Experts of a small language model: a sigmoid router, 8841 steps.
Below are experts of layer 13 (counted from 0) of a mixture-of-experts language model. Rows are named router (the router's row for the expert), down (a neuron's output weights, with its number) and show model dimensions 0-111. Each number is 500 + 40 x the weight over its row's rms, rounded and kept within 0 to 999. Numbers have three digits each.
Before each expert's rows: "comes before" lists some tokens at least twice as common just after its tokens as in all text. This comes from a sample of Wikipedia text that the model never trained on. Tokens count by the router's weight.

# expert 10
comes before: " |", " ==", ":", ";", " =", "=="
router:483439457448441493538452518461566560500493467462456434477503544500404439570502424569478424454489477505561409487478465474526456458564552595487539485523509512514492511448504455431511436543501539485545421478457545478508468427524522486487523512487450470518533475501553549477473532427515543466409467539473520410507457514526521502471451581509
down0:510522477529569200449551490594496425481536514471513447438541523454546526533508576485488432565490420511503515493490555521470532471522546432468529497478482579474468568482500441447515485526545504485481555543497506502464489561521524509501557527548546505530492472478464540502494517570511496492506467482502507569474445459434538517521571565501
down1:515561551521474510505563438440529496435558608530456512471535489496490492495431513483503489503518443550544542430519468427525528505482614496515488528507511519464527493505511600495483543504510434486450511454451455522450509420413524506526476431542524531516442465481449545484449497502448492454488492484501468407475566461504472539600521509548
down2:491575488481520442476485479412536594479475515486555492464500502551549475466518469486512495577524387494429507471501497508486572477524489482487447562486426519493442533435503511508504487475515530505496582493559475501472573458571543511541436543471433449486494516534571553453509547487485472455547492482512576529485569516482411523406510486488
down3:561469429501514388500475444468485436508430488507514456470442480529466501530517489552526482443532480510538514519451519487506466537513503536501529490437528460486490555533446520453402472490560526445446541571509541512517503490441554538530534471540543462506508519431387504496523560512509469517483487477472504542502506490494482482450431484473
down4:456462583432492403513472413473490540538574478587525510454548460520536436475457529472559512531521528478496444522535504531551552465439548523595529512552435531504607443444540515574474477459544487454484562398475531511520532444459479560559504473533499479487465429469511482524491483486581479532506540528485486505524396448469539515515544456507
down5:494539422501521427504528463464491439481506494512501597536520568512509487513441483501471503447491451527523473514523436532584547445472496510485471503564555428522521448500450530487474498450480443509496506476518530410540553527469505439514469577450582510503527498488445496527517585498489429467536445468492558448498536566478540529521489451502
down6:518512557511490574469494534528472520502523468585546579487466512461444525476485436503492528505453574488481531472467542495422501484552519505453467542541432583478428545559466518470429471453450556378475484494501535543526459559476478555486474472451489489475491510533475453473560448503573480577433514506556544541534511528559496496493563517475
down7:497476508582534452509411420543541514526467502472448501485499466536460503375494536478546548536531451426506478464504523512518525564579506522466459495471503440527540562505442492473469502501482525509525556478508458529475521462541481422545570447530529516510483463464450466501497489522505509482440449565547492542523491491612516551453509522574
down8:463564474416488567521514519496480468520536539519490583507470505558520492491480534519539468486566468485501469554498528471495471548534513528520528557482506395527569517484471446471545553485550503514538534502452549474443522511513520505521508568427527500439466497502506450513487470498483476514428494451405501491517443565543490479437471460495
down9:494522520523493659497532500500538472504513534533451458490473493520612514457504591497537523430525482425508470460486497489507481461524443502422550561537540497460494552495502460462575439506460481446469447526475490501555551521578591484527523495447472472476506501514409367495503505423541475509422483524409568522516490472496490491512500455483
down10:536540507461541604533407489475513447524517533537480497465488509516428546598516525418527551506460505511484462461571485494546431548476512530524503499497510435521566448505520582505428499547533514543533557457548513483495512465473463532499504443458485506532520513519587514547475490429495449497520467537488543578513509555543463526541537475519
down11:491563521437422438459496505526469461539528586545463484566553480500480493451497544542479537502495491509420557472511533516474456532577431484572525497510557414464526476553500500457483523499538469518467509458501441485502508540464497536511491530559479477520526579474529499505501474563476470504543464532535492467497431495495479592431574488483
down12:516538499486458606465533472498476448515477479517544515475479470493542522516512500459491522503554463516499422442534431500426512513515450527508492523466557503461481518489494469499516530470495446487529502502527528552457462539506479498490534533544476448494555455502471531532496498490495515512506472472528539501477403501480463515513534438444
down13:471401458520517479510544412512534458526533527490567546480523445477560546481495546588544526483484608500446502460519482495559490541485507530485469495551481467479528507508518462534539493560445495515454472428545527493426544547404445487568496452423507446479473451490482539470538422579499490491530545452443462489448492492466478502471495543468
down14:537483467493448546523476538546491453480555496526458441546525516501487564530435406539530549453507439512492465489473465506389467482471531477500443525512456532499498498495505492549469496533467529495511439508475485612498483467463492513557486515576550547479505529532520558421536524455492512462489537538513490554435451553599501539463495535496
down15:519498568525490548534489572434561533492501493482509506450465501456516469616557569510532542470538458504435502511545552511500436539496485475517455473450430496540539515445584488503415447606482461517519452535498459572478523504447507436443487494479542474546498462480521535463396493528535510499497392489499450527458488414499434478527474417550
down16:440555474475466477491433487441574466509571500459520546459438524565591457497549449470464492515441485466443479521449573538422533542497484533467489549478498496462554462479459476471431458518551498536495490576486503522463458507489525539492481484505547518449505489537487448505499467549516502473596477530544474536442562545510556561576508466499
down17:499497505511585399526477492419394445483509558568566574486518528537539540549497449499532508553490462518462498507459502484475567418530514512519537473524446507562459493494508590532463540593459498479503500477501410444564542533582464482505427480458489510429476533516564486552428426497554453503578471459520501589497465538494589495502514493452
down18:479480515481533582494514449525528487439500534486484481470503514502530513587490550576546489488507516477530553476488518499502442547597502447548436483532555485560458571536524469525467503514451460500501486483582541471531462548533459564496434548457455482455459548472547459518522518529581449592526525527485531507459498467514576462452463499489
down19:476558469466536505481468471448489504452510504519484445526465541460462491493504487482529485542542495514428541569499464526438490521551500486464522480506555465468555446561470465515534535526472581452519509412443427532433463451551559491470488490469494439534538476580586542494553504478483470429503459532523456493503429560527457501484550481513
down20:489507437583538472471579537462503444540480489504544495445451447483410504472487576491493467496509536497542507425489488520561511512555464549487423471473525493464477527510545579500426513486516539509552640504543519446423555511481517472475492482553585490416484542486509493458526541447540499500533517498525538494512505470498478497458473456531
down21:490460497518493442473523460497545506523486530488484523512471474562530544550527511480487385485492530513480492514552536489466418410531512508527458546558567524532504553547518406483523564543529480519491470524478504510479508569579468462563444491484532543540502512402484551525439457512496495505513475493611505508448524476482542445462460495555
down22:484433495476538474539531451460574556560539491517478546465517433543473535452537444489469480496470490512463394540503565452527516486517418528459441441482481524507480502509536526511458539483506509430534574518474469492548526495491455597516524510419527530490489506517528491540522479393404466496490561509475531521503530513440488438521533466501
down23:531508503429515441518446429536601498524517433487452487504487463506511564508516444534491524486556563546609497502470469497462508458478458483520616467543518524566498483493482540502499536479465515507467503502483451486535433525487501505429456529514412574505494507461546467467457504483536515546524548522497443478499524467490564441513531526492
down24:528458513561463536478477561479491491519461415455499545521498466555511511493481463446441504468474490538490522489452535465508531492448479462568486533501498503444542483486414525484520553474494496511462482549541448575488469443494445562551433471542441492517508438451467428493483402539471509454458480506548453528510475503556539549480499517441
down25:484502652453498431550462471470541476524520504465492459494486557484464538427498501501516450504477531573425460493521500471599452441504556528485476479451486462474473523417543495496514428496450494460517580457471526450497459525468534427460504509444498556552417501533554491438477465525520487564485515458511519500469491465534527426492523472547
down26:560490489462498524495586471517489459507509442509480473559468540469514496460551493463510538446468500462474449482465447539528467506415440543486501590480497523488497472478513502400485459483592509479603491494524571503494505505473524462397453516473585521503463458450525482481425446503469564429508536475453525472498499491486525509528521459517
down27:473508491450439437544456495487518474484522476494549494496469500534482482519490536532478515493539568480487487529520517468482468551504478432539462416413508510478455500467497520508510517554482521522470525558510523469535430559523532478542460497596527506499418507533479499571466588469559527494476487515484481531504495522562466461453516526507
down28:453523570412465561447460542497518456501523486546573501489489498469500478494541586493449525524501508510458479511581571503538453495460509414505460438542499531492500507528489508513468480499447523502551548482403548520504538437505528487545535459514517501488473557523447532504528546487490472536459464560488489479484558504470450565541530448482
down29:476521515472506477412493486467479436504526481520509543466463413446529467548532542514485506459439574513510468479497476486493564503538539475506453476526544440513587484479537531464482478480471515519485448543462520559504483331389459522544572464557532504500468486533495544440442558466494381535462500510525450445512510541485534488490517462507
down30:472510504503461539511526438532488464487530454481556492506522497434460533455517511398533545515500520515501587417430481511497506428481544551466578472493542556484497501522503474414428510504547461499524529444584531470508504473467443492575517532482470448530517447514489495525546506525431506472466516421532502508532475540453505446508482508472
down31:454487513439449554574433518415506437519447522540544577492491507484514507582497525443387478504421495529496499455507487530519481551418472471435512558479529552487571543549495488479449422408532459525531428500489539456469534440505498445502485501448522547495487533526476475502500506508509490425493524480470490494455548495488479475511487586437
down32:482507501507512438522509500446489506540486511500539549481524483484482435555502519520493492541499489498505543501529507569458515473572520422594522482507610493543543452552543510562479481478502574485544481492562486430495448522497480507487482515431428484485520516514587477539503472499530490569474469474489519545521555497470517505563539548461
down33:476422540443497519565467483491490508523520584535481530506462450528526491493529508480471550459491522488515524480529535563539495499502530500448552488493501528471559500505530520533505527581475541574507469546438503533509502441500492536534500594523481412465489480497572546516526545553524538568541503561508574509478568540445560479481463510414
down34:461472506508519441528505501553530486461465514451470538484589518540526489463442521442522538461463449463439556452517473531458452480506438432483460480538496538485516539514478497431466524484505504553526471468427489448470469479533487537490492450560547540438540558518339517484473512504460506448469477499531460523490526506509517539529534467484
down35:526563504499508509483532484564453426459397509505490461498505469472472529511484477489516577450495522482516426508482424452457491575436510509484403515513506500491522484502477480515410514505464467516600488585540474508503445489524483483518494462500499562479499459493482448448492514502459549501471579547498468461491493440497479465515495501568
down36:545525578531504466500544494508586569479525534523527572451490557518560484443495548504472478486452578424446500483556542393487451548573593448508514516522487502470476467499512505529518491496448504489488524453441521493547513433542484498421514497522498527492479510458491469493447590554540455492533482564522472495495447495555565570488442467485
down37:494561501515511513508503538501459484436433534527535424545478575426504550461486535467480521464462525489496490572453557492453507579499499496529561514531379456519449529477443430532493515496512533537411482474553521443428596471507534504503547472505483491552533446491491481439521489465501590491580534520511572612498479483550487442454526565488
down38:526511410486536529524479500448505448459503487460529474528480560470547544507561455557599528480486470495468549518498499482568440493506448572510500516541504496485428463533551532484524433366500492504455539434474470410557489472549473470562474421447506429519489508525524525524553608464538535487439468416482456482442495534520538534469500578411
down39:512482505545525463486538553469455471505502515499470443442556485414361513489530493540489557476510498552449468519481472464575466570501492548492475472514475503529525533483601572555484475534454486539599537449516534545424572460449484510487410490522539425452469504513480523589555510526513469497514509472507553527480510446494496439456503470541

# expert 5
comes before: " |", "|", "5", "4", "8", "3"
router:512460503549512481452448507515528500428459532463423482493520502486457523608486473466519412538531525466535522466464518477457468529514489626506529481489543497507508488398484441481501527523473524501482511493447520536544510545535547528472484505578507521419445464468512445528483493442487522469529447501517584489535553502560527524459541579520
down0:418523432509542480493526523538523518519489481521510466494544430510524496500504482489524465500565514498417551413511504508535583442452440478503461461455490513459501436505502445550521502518484536552452445493500479471418581527471525547467446453472490525532475420538496450531491486466573517511518592453534502515519406501457510531486532467515
down1:508510553573552500440523489523525488480480474485480475401490517449490517402625529467541493522492433487576528422549510447503495440499543517584471507524510473488482493522573529443460484449517564550486485531498480521495567437533446502601439425500508535542530389500530513483485472541493467523511500489454484438507482523445522529512539531512
down2:497475523496482543513461503471536494468497514554501465559495566440521552532554535498511465537489519511530532469451589605493512463545525613513548469484456544518556513545522452533484560479473540525475461445542539490554566519481539484472515544490471439543545550551488504532500610492543529505448541445522511508539523520525529457425497486500
down3:525559574489482659549521472530442508565567486441541548425528502508479533527546472475581481510499477519564512490529518444517544567501489473536451525519513461491523536522577495483483516532493523503392512510522546503469460572528507500484511586461539545471527462548508451488483556476517490475523498522492516556487514528501553523502514508476
down4:508473515486519453527474534475519457532509487479470505481507513560475471509471488477519515463503556471434515601443527502504446492512519476519457500478541504525508481653548441565466491435535477502436525500446510394451381515516496510516554482473548546479506449535518569507465530509506534447515582518498525495524512483431464519554506533469
down5:452479487463434566483464579468470493572394536473549500554455500456485543444523488497589473534536532527502607521508507556455560470441550504432479522553501519475596458519495507469532432522508477452597528489512481597545475484553495505424496528426567501506512542524530517521435480518483473458510510539508583535596531458496510485553382468496
down6:538473568461506563442478484578511530485448428477479542518508541446393507536474526579568568474413513537571494489456550493585462527558537539465458588479499515521458466542484453449474470482473518446453465442536537510514463515502522572439441531483450541485441623563542455507484503472463529439491506545471537563506519517574480522467519462508
down7:492562562496437497499444504514534453503439551501458516519481512516433520526525626521549486481554443457539483501504409549537492551440465464528529476572513479476489477465498494538551467459567459465536465562421512492533562458499489541458465508576566526483568493458558481517487540435480515497433505550484478472558487556464528496522525486429
down8:482501506460516520549525517565435546509522480529451408617461442539573509556518531525533510517494519529465533531452563567500570532463468521463533550559467543526466467523537484490605545490447509556479612512514509395479555530517504456534547483428555465511566540520553492522461522476442475476512509434579499508467450504496521495445485495469
down9:485487436468477460571502527482575549467588481490549500448519486567510483431539479501535497566473468413472460554518478507472499459507502468543497476468523463478538606470521497499501451487526532531484463532480515485427470478471500491427489528531523504505485514504442480508468525458451596515467505471499481472423432497453412496526462421568
down10:448489625567523614529489455495456510427530457479459524539562461475528454539540520475565440531515433456477556552484407476442469526511564517478472502451465514534465405549508487491544497496449495562468446485454497508433556510486468478550513452461502522441443494563482471487435450527474440404484582502503548544434486508498477523549535542463
down11:449483461490458489532468508457552486533516451413546494535462479435526528515429544557494461480502516507488529527477496406490512495479540485512500547512538528635524485604455525609473463456515409473559517506509448503529445505537554506537461513546438481457503488473502538501444529500496512472456469491523520552480516450452536442513437475469
down12:471540477543446528518494499504515435483528500509509494524491530473491504497519477530545487442513437533502523526413529521426529442562466516475540543569490473418449463554553477514560463536512489475600473494552550536525533467525509580511469499457428508454523533508470532521449491472521467525496472517421529502434520478478420539493561451439
down13:509488497531432585519470500522519510550432534541516460474492532566503515547533487485481485585558480447527542474487517518550471530475492512463510537532431479513495457526499456488470440469436530453437506498476547510428470474487469523571462501444502528514498500502544436469548505522548487527549462480526497399497486512452439484484519471492
down14:491526551563566424490507520444512443478526478515536514465507532531488466482471505475533450504500471509484455425536505478447474473465477500524452500443499548510517499459535530581534492473462450485497495445527592512551465496521534447553552510496475511512494497424468498516530513397492513436480497445544567503544583505503492489530548508521
down15:477507531581555609546484555485511473526534442507441539531467445485574411594558553517529534447575465517503513494486549610489491486548513468537576498501491598509440580508455456511499505477451484475500500474495465503548521599505506489430502473501502514473441558498533492599483494496518533462477500480489483534458505549542499498560479494496
down16:503517500481494472558477604479558557500454459528480498447442465562507504438504543463545492537485578439482488513576481476496496511449445464517512471530540464590536491514527461461490579464500528593573513481517468428481529458504487479529499507444485439534525515527482501486551551461479499510488467511572487394529458444517470468497455516485
down17:522512536437484584572474498519543521555504508503498539539461506560408459413450512548451509492526479487474527397434478503496462535523511497550494434506463505512489505529505504516457515489526552476366485584476564408489520525529531526516477484452450503538394549529457475483545426468492460458442473417563483513499459485490606463462479458509
down18:468472550507502546581476505461452506532569490465574499535528545477462513462499489575474474515523613522532583434550503491543565399518495504492490497500482421425500553487492528540559506470488460470466519487508413505473479487516507505520519556513527599485461475515442440442444489445454606487519571574486524547459547519500493480478503520535
down19:482463461431493526482474501444551532557465542520552531481493559463504531461489463487519578501452538500547536456545509546471488486526509510417513494384464495588488475547512514457442508534483463625457488569429473483526543451483486519515471461505485454546511457481551533402545512461478441559560529514536440544498481572529562511534490455497
down20:506540446484449531510457534491488565513421484488514480491509472432490504503503509477486500551524523459528525524526496508432483570494476518517466548543559450501482448475470532464498520526495493516422525459458424449495527470497437566480489423567491415493441565531464557565437502478508474563532468469553530500428513570558447500479420544444
down21:500450460500454641517579505488527361453540508535592509526546475522504509509620471498506443475560467512498496529480524552486492429494505539483499508498488493512466489527541512531492568447463523397483543555570535501445488475465426515504564529475475476517450500481476572534469461501444553437541433465461532543456485512515462486537526489486
down22:454465472605453579455547473549551435470476556507518543515467590487484464517505486518510515534501509508422512472523499479494462497495463501536487519463524491483446542531499483503482579528540448505475530471500487413504497481445487471480460511552491537477499461504459485575505507512528530528486436532540564537472551548575580521570496417487
down23:521538463524536409501552526438488417483506578471503552494483576463631495526427505464471502530482513509427538544514401414521527455534538498524477563484498477533500512571429474537513448613522522519430418537498533484411465484534557543498466488475506481487459551532481531454552466526553500552561465470448497431539530503464468485512495509503
down24:479528555539399414564524507441519441461550515537481536532585506531511506518535483516521504512524514472578454449500455556549518533554457488537489484524501493451540507482528540475522510442510524547553534491505557560456532608591507431500568537463496555475452532534563460442491495489494436540453513473473564504559597481528525451511486536449
down25:510538525504487533481421434524407461472526512496510543468567465576505445377494557459507547454581491494478515513549540497468419552538568447518470503547455575465429509494557543465524551496450540482466547471471468573477516540494528514534581487489507501547508526430525524474486426529452504477487628449454524482515482545521440509499478548495
down26:460513463519465480439453493518456514497502447482561541510414520459457488501569514390543588492517533495534467473489553503487546472466504565470469514503503548503493581406568398581491495549446503432505476454485412523590570504438493528481559515528480509553471552478508568482500495477508527508453505489503456491521462504504512558494593521507
down27:517516430495471498465457503492459480556547476558405505548500526488471419560458540485501569534412587568527526522476572512513488515461437492529449553496575609557507485478520497487508554543497425437547475482493495518498498541546497518553446520461476551563516520509526481516567505531546556497471484448475480527565574475549436434455552486486
down28:537542539472560427472521524498450535490472464457468479464500502487505476487506521499521494515511442527434484534532435526467446507453460521528506489453443453504494484550458470475472474526527501438474478540586527467538520489444493607543458501559462477512457490533475540545472537412490486507406531553491461566436513500419525490519530494469
down29:539480528434523602577490547532511537526510545387515445497518507484491514545550531457453493548495541506492501510419487533492436544497478540542512492480471520491559546486539503504538455436429467413432453470543524477543537474558473466413458518468462533470594529581474519521546470546517543533544446455469504477556437496515531523530493514479
down30:511535583482485625561497493501494516522515557561537539448515485458538564494506435470385489480479551503459542484518445492492474499483507536463497516530496533503490460488489501480397513460504482537482437524390576536453528395482492472489548466530488510493470494541507505581521505522532446547558501501512457494453585523521465519441389469544
down31:492474424506506375539489458505514473478445454382495509446473485528565481502522511497492468489435428548557451529495493519405476520557473464478501541505502547377470481533530520539490531534557453414454484537472522517562461498469470524527543523520486455495487464468538516442488530535495556498498437488476447443472535535515515520398578436497
down32:439505431482473501523449502518508464461540517494496490441560511586513542434539489396481529475479483561486502517459495452504383417476538483515434510514492480499420500504556556530473476518454495450535532535536489384522443527519523498548507526484475566530531616479447437559454500494514509468481509511453491515534573435523547496519502585494
down33:473452488534512549542453558497484530557483565515587504432559535535531534526426454553499522511472539470553533492547577558580534477457474486422444504460490486526550608499511477484519478508543544507439513467527502400490489523562520475457486534440552526490455578553501457571508571431508461511470450444511464450513471475576488490537470428488
down34:463469534526513579568462430470483491439529460482497552451481521507478575435410465546480447552493478593535551446552500450506538548484467482488402491552491474515474499486571480593573540537546492534466467539522582499522486556536510480466508506507505481519545535518535486543578566478554521578529486514508527509534493470468513453427518535502
down35:490442546421511465426526576532571474513489469536541425467482523501560512495553538526476539580478529486500408515492463492464471486518473538499521498487534582476487507486485448469561493506545586572515490457526538544427535491510488432550453448484541480501564500496506448422536523576543523503505533520508539459553495455524484463433451527433
down36:513526537556489540514495491549513485446514525449446471480464541523560487464524568517521493498530560501452436493433548577539463463529532550398520519469481541540528486453453546522528519547495479466507477463570439588469478533539477522518510479560513476496524453433485426527494499564458482525570559542503553539562482530519508482488474507433
down37:467464521505432450536508440556499507505510506488549521533482529447506447452488590462490478446465508534490486490505463458533485497529500479475428521524510555469467433511525529412502496534571552538527509512473397493456497484505466567459519482496513477476501494445487503474471493536516501499540494471525582514509535495490477513516448439512
down38:470510509489550483467498532449497577478448517488494522472488517496490451488509487541511504478507452508515505590472487574516468527471565510465530507502486445489571509502517490494462498468509504530488549436515483505470426439505449493526483494429447430475546485533542529501542528454605425481474583525463532459463438446500516562474416406524
down39:535475504529497497520389485599515519529517486556474500515488494556520516532501473506475562507420455430498455450553490578534517460590500522442538492505405468542514510452509465479461440435482519582560495558493515481484461525525491412487443511463513442506432479514446510472530508517499492469498502563499470484477431508525538504485535448597

# expert 14
comes before: " |", " ", " –", "),", ";", "′"
router:505454506517462479522508529521551499483516517569493471465482582489429485551473563471550464499472497540538442513452481417492431539517438513569540513453503522482513542422558432491532543535550488498506541452493468510498432519485453522474470554504465471526529447480505481428543497431548509472483522488500503451538540504564499600522484516459
down0:447629522527475411496520481511478542475428487465535521533456525513505546486472538528416424466484444562537529500530509517545501489544498512547508570546471503413504493548486499440512497478519473527514496499473490520455505467476532505473465485504570481471524423500469471510523420494535549541422497493537524398550507484558403489579554439525
down1:472512487460484434598519528538476546458458492472481496480493419482512427468502569479488415482470559499471447490468569506491475456507532502488538517433512441450494473524562479551536489472505569588500546511470496475459489537470536460486521526499520450469482513520463522481576478504490550546535474509452531541553502459508483517510523558422
down2:453571541513540458498538519423505549481508470490458537487525525472507511454439436465552515551466515531453408460444536479431508437535524484487439528495494460451455463436539520508488583495488551537509492565465478485477490488489522461499487539500548526479549548444447390448515530486426594560562466515479498509516483457486495515476487545566
down3:541491451507491490449473524507573549488529417452531474461471462509457490600488551430482517542556476556495444551516518482450526472561527533464509485565614503533472499491477526477568499601486521496462515466450484496502531459455520480550441565526444508581482501480564538458484439507520531454488510521531451498473485477438545529534580563414
down4:422504455527499538580567533444569443473495479559493541613505547569542491528490468571481515470506534466512467561449525468533541525547485520474398544498503446498479446487525534519513428542521410504463511463484510518450481544473485487519512472463506522553509474530520509480456460522491496479488458471523480514466576516457558460500488536512
down5:476439560455524420485446496488410505535505447552528448503438548512502474473481477484487556486504555395511489469451530489444583561526523490458532481494585544492518594504495518461501594523519496508532501512566444488556518399492515516463501524495474493488499476479489435543462483484510510489547421499530490466436525552465468506573440468550
down6:485496487496444440576574521532515458416498546496514496537456479478516515503561484480436545563455384537539543442482437556506495479512479562527498475460578501478477466562477485482557455462472490461464380471445474465524498457475411527520538468428452517466457461479483470470492519494544432503555537492478559514504501489595464539508512521517
down7:490497535382486541520408555500466450489498478513503524521517480427450563516574537520513497465496531514495527449541475496462492500517463525458522515443515545507508480489521454460533506474564526488438510567502558462473515520535496499518562424516539490534489499538472516500488523511497520496503409488514522496521529545398437538484519461403
down8:487425538525536475518531584455485543477442454502481507548587490487530483507563477529404444494496475453506550475542449536495415431487557505583528554507501447440527487519494536441484504529541501408534513413468455475518487483524439479521467442487443458433568535471423545511437493466468455523510506502553427496507495461561516497466476502549
down9:460540534527518484501547534479523442542471552505526514482433532505517434470559460603505551514503421471518463507484518446517526437436497492471465467562492483478429565500560434473523453544512484496587513495541501476451409477540494546468447548459480398494502521485466516484505529590508440588547537522485587525528528518512496501479524431435
down10:530424479572534516471468569517496530523467445538508481428546464549492484539534554451521483569464467569498517462587506512545506476447527509547480541451559538562475444505461605491475540488519475457543541438523492492509490522504482479487501520541503470458516489410505494502542534601536553516499447491475504468552481504468521439509435502557
down11:427497544472530500476472507522467545529454539557576414527530534491513466543535446475447502490469454539578485525471538550516552467496557492484443414510519509484595533479520524515529523512497552463572563498431494477506505549496452497474461449524500531473472614486495509521495513586511402559504534446519529496540459409512503517437498493504
down12:522452522512476447537487510532510483460468464539485544475451532556504500427461491535445566505488532439583463400451547486499468520519533487455386444502525463476563478505479508501478509509544515593523481531493469453476459458467469497478522424450449489540430505455402501526457455381489465511546482463464526522507543448646560508515525449454
down13:472518451491590452513566468521461533479488493454546533475452490549458445491427440494474575515501511473516470520496486497473496451510498478422488490502565510535451443454418491492506512493561508465512538482503489538503510482458404570496524477552447490463496450509552539476508533556452559521449523518475491463505525519482544440461484506530
down14:516498470542552634435504505539523433459524529529521483569483509427510436469510513523472497517526454538490548488524550494571464514462458537519486523565551496500465503407537503421489479545540449473521538539544521434479538560566528484521524447538508486518483467550607507508528455448499437474480464468554482423488597437454512466568506481473
down15:447395501505505468540517497415438443556517479439476479525447497443441501480523522471544452485502474435524438497556476486460570510525461531452497428577534514495471438473536406526516549557454568534552518589464475509514520449537560496543455481516450526494540455460545504458479522522511458497456485504515578471498547530537463470423486549446
down16:470500558478453536481558566507541478494522442558485425502528543548515475496452443524477579505496445534486487493508470510540534435499601447454510512529527433479429469478571535580495474482521499519484459454484497550400475494497467479541456429466533521561515474468570504438434498502419469483420515487473475556504490534538500477503549494512
down17:451522492470486481415513423474483431497457481446524580470492512491493522511502482477474539543528478509470493530506530434540528527470444507481546532502420476538515532582509539534581495447506522487491536534496515440492556515538535513447572473520494469535544484567471488470499478519552517477518588573547461510542507461540472517505492439559
down18:505557483589500471483451442515541510495521512490598446411476545453464471524593512495486532486529489432494493560483521439478508480416501486473506485443415488574424572500537565501485502529513528566512432562573506485472496533482474487531498512509546450476519466496511423526483476532455553456516516439518529567399469488475482448466429491455
down19:488481497477530475477494537511504534523566519473492487468449470499555500491433520479493558463496448474494434517484476576494521442530550523548450509530394501425510453491506556513505498558496481504497515420443469453505541531466524482527511549497536572492511555523518512579469503569438400478543497480402537548430473488480522579535466544445
down20:554485496497525489545568521485548553479580498537523504464490554405552532516551500470496446475509493418493551564536549595478477516527495560478534481489499477569620552477505502601510550496521474438478521530438495545530592468569450401489498485444532501550440491571447428472531507461545469494529499537473474486475535467471496528540522504543
down21:527541456599456576467492544493511470518510488473522537541578503511521409479556582488489497536509562533530445497593474472478514595505460497569496613516506476493427497491490430548494419510465527481536576579451446458572531509473505529454484525477488513498453465486489527536474524512529545511505529478493492534465499486545547486470450563510
down22:502497519482587558476591503499577521496489497495391467538543585569555485552497507543542528514448545503533526456505494490479572468535462498422527550520514517575510451466578478525520528498498530548543495516409547569487414459603509507472556505518517516485504503499513486484511569493494534427465550456459471456547462453458525534484526527481
down23:533492590469513661416519497464539507513464504458472532475466421481492557496499499497481505459469528498431457527524498600459473562454464520507472491474465472520508449482468479583494459490446554456429510455460458477457481515422459490482514545490544543500442488545522570512527461572553423524466515541497454545442504472514512439492483403542
down24:450540538525498387459505518542468533513494509475518489488583431528496483505518553487505559431536534508519455485442541536534484528523562456542483468489484439494463495537479514541487493543495531556484459464464476444487507506537562422480517570552526505506485590481532426463454467474526488483511599566481463501447481468546533491510572572499
down25:559498505537504564427486526520442492449462532510504475518474549510596536509535482485495540486499438499525488481475450483570547442503476559564525495438466451530420562505554523542524478480543473442552510542494505477489493531496544517504457476452492510495488496492509495529505543551536469496439489563485405523470507526538523598489469475494
down26:469548532500493510439448500441465464522540555486482517532463425482514509529482501445550457544473458506443546500579479476476471469490478432440475508552500495474435478442537506469516492522511508513509473540514499488523518489554483536532438503479512422477506553501503467473572498490504463434547556543559573529493485478548551548532470491524
down27:510467446549542463476486477465449517526476418518525537531468497563559506524479495543447468535453430519543470495490434609552504515460507550435494523547478484411561431502456457522546426494416551525500487463545560472545480466580502510514480479467508548526493491515506579418571594551543416488560527412496581509492514478476540456494511601499
down28:517570493449562455479530466470505466518517521499506559493444468512546538486544507451503516467496504543500492479509466595520508483451465499511525480444484477517509477502469532543470460524450495443510527508597455592527577496507525535491542509622566432579506554489478504475454492528570489470517516532471409514473488528530484482507499564467
down29:458485516465464592477457482502529438490523573587544505523523537421534514541529520524456494416428511459614547471508511553486453482556549440448512458476461521519481496495532523518527534507521459518510473486505541493406434503469517525455543488527514585515462485534533528490502512560534461528488522480476555515591520511513488451530452442482
down30:566524545511501679490527477466495500512474488414468472551510519448467525460543458501528551545490460576528477478480499521525525458487554491497485538468527504597443487550525567526466518504525451512532536501474404559586481503460561489526502446533517509529512410479569533443505456491526474492467454493511513561459511505485518484445479440531
down31:566553505508501580468491498462479489453417507482487461566536535544510438544544528590494525471508550488519583525463492480485495474470457543509450518475515431532465465575484504489538436511512476499492497468495521554514514601541573510489418497524465455551491543553540458520549450551468505470541603470532480521488516444511495438411529498475
down32:505495513510502524564487476446470476470478492462495515476539463524488532559518533453578522497495476540456471491526499469578480538444500522538482482571490478506434568487527484487510561512465568552484506517472553486480445474481473549509524601468514548453481457555455491516502489622536524538447511519602489467499512512521528587479551574452
down33:467507467500495455480480461464531518487555455491492537469487485508443510477469420452477550498569450534428449485525541455478527452470402502520409452448493431401496537483540532449455495524463483424412438426538544467497467472534475478474558458522467485452482474451538469479562500470489506507498523545550426456527503508529434493493450603519
down34:481522522540528564480528466487470481486510496526488575527524520513511541500457468469473496596501491522480552483516532462453482500513508509500538486496512466452527512611449542515481382484493525406468411551510497488521512446487510401500467480516543451476508500456475609574447431460506448554519524503609493487439456494457469486562537554396
down35:551530399438535482465484475537530543492431482507507463515476487501515468396561540483581508474488481515461534511511515466551448502492508511464589574583493519563503524518505483482466510451513428492533544518514498473504561457527525516535533508542591482440526456623459478544394447464496569458514537471530515506474588453537530498564505473536
down36:520436537480500343492474523467476428471473527530543512536507512476494470407475492536423517463437528528504480619421531499479518483504479557495564457551515471500528510581491534605527449518534505558524479479512483494450535462528460473476479473507464569537516530451439475436593494484477487467469537481434514467508510442572462476520582502524
down37:520450533544430467423453558471448517476480446538460488488473525544501479513478491495531456538507487466499544501556457505476512462461506521502495496470528562470546510555513437472484483487480554538494494538549538469522493501541501487561538483446450411522569497476541505496487519515491527444461528421470448534488533511516510463483547468431
down38:477498485587492491509482550515496499586585595475486497498461535540486458498461516452481524480514468471540465484484478443448517478469487489481489430483598516542405490516510551518515558467433496510575466549504472548510490479499470527530560512497463476442465473519543482493447553527485506517473493409466537438546530517532503530551526527498
down39:503516480549506447488522494486488527496488496483435471548503442514583535496487518532549523500554475507519445509573447545472531467474552493559423489539430502518478504504522411511470457493476414526548528481468468459448508444498491457486519534467476499494523551424438522515413534493484550564529506531586501500586537422512464465535556485539